Below are experts of layer 5 (counted from 0) of a mixture-of-experts language model. Rows are named router (the router's row for the expert) and show model dimensions 80-159. Each number is 128 + 32 x the weight over its row's rms, rounded and kept within 0 to 255. Numbers have three digits each.
After each expert's rows: a language model's description of what the expert responds to; "comes after" lists some tokens at least twice as common just before its tokens as in all text. This comes from a sample of Wikipedia text that the model never trained on. Tokens count by the router's weight.

# expert 23
router:087100166133080140137117150163123123190173182151147133139110119147121151135125141146094178164120160106117172212140093086128125142142121093116145128090139188091124161148151141184142093173091127106095125107104099155160139099164124158138076165
It responds to: Line breaks ending infobox and table rows, and field labels in politician and organism infoboxes, such as Preceded, Succeeded, Phylum.
comes after: " |", ")", "|", " was", " MPC", "W"

# expert 18
router:093104109191103113086100087191135178161158119169139128079132162132156156125131114100161160108101124171149174151128168134093121117130145121113115102119149183162132101119159097167079100124126118131159173087086100161136171105151106101162144142
It responds to: Four-digit years in lists, parentheses and dates, such as 2004, 2015, plus census population phrases and ==section heading== marks.
comes after: ",", " in", " (", "–", "|", "In"

# expert 7
router:138133131143143140115111120043120106096140191134149116089158163166086182165151177117097059096093113140141128099123123117144125124123154094088101143139103104119125127147145150109110141092212166085167148126094076053177170099129199159151146143
It responds to: Conjunctions and clause connectors in running prose, such as and, as, but, because, however, while, often after a comma.
comes after: ",", " and", " In", " as", " such", " well"

# expert 21
router:165118150069125115089045120166111131147166176126126105097105140118118086105134155097142122179099117116155199156066120113074123173110111079092111130161147092120150117111163126087185120135115106176127104142115144153142070150088130152054165199
It responds to: The article the, and national or institutional adjectives like Russian, Royal, National, German, before names of institutions, places and countries.
comes after: " of", " the", " in", " by", " to", " at"

# expert 1
router:125067113087159091111126074156166178114146144095113079126144121117100085149028176086099180071112111141111162181146118143105084108120125168155087166188153175118127177125112197205075119129094155139087145098154147174119100122134086128092172112
It responds to: Line breaks and first tokens after headings or new paragraphs in biographies, such as After, His, He, Following, Early.
comes after: "\n", ".", "==", "===", " ==", " He"

# expert 9
router:138081089084114114109117131108130132107131109079133126103146120094170136112149096174163149109119161139128138176125136083193076195151129164168081146112135141100153135099210114059133094160109145176148143116114119157115102131158091171131145168
It responds to: Common nouns right after the, a or his, often plural, such as album, members, players, series, family.
comes after: " the", " The", " a", " his", "'s", "The"

# expert 29
router:124125095112185160106168173152132131155088136115122074101135042097107082142156147164167080107106063120148087184150138116197134133102139155149157134130172124098162062098095106163077121111027136154183165106139136135039097161120153157122164133
It responds to: Opening parentheses and quote marks before a name, publisher, country or score, plus dashes and dollar signs.
comes after: " (", " |", " /", "\"", "2", "0"

# expert 0
router:120094081193194098180069104167100191075164091166092137096197122127123110120100144136141092124123106125114154156124120171141137176180125060141127162134154204146116131115140110034150063131086171073127135145138112115078111090113132125114154190
It responds to: Small standalone numerals in tables, scores and parenthesized counts, such as 1, 0, 3, 10 in 4–1 or (1).
comes after: " |", "–", " (", "|", ";", ":"

# expert 3
router:157124107183137140133132204117080153135171124128139141100138128096068125139111149115120199124131105080130151223134115146162076131144190094100115113153104167122138137104085134151124195115085156100125229104154203199121133088131014121164115135
It responds to: Pipe separators and line breaks ending cells or rows in wiki tables, especially after headers or numbers, plus separator rows like |---|---|.
comes after: " |", " ", ")", " 0", " 1", " —"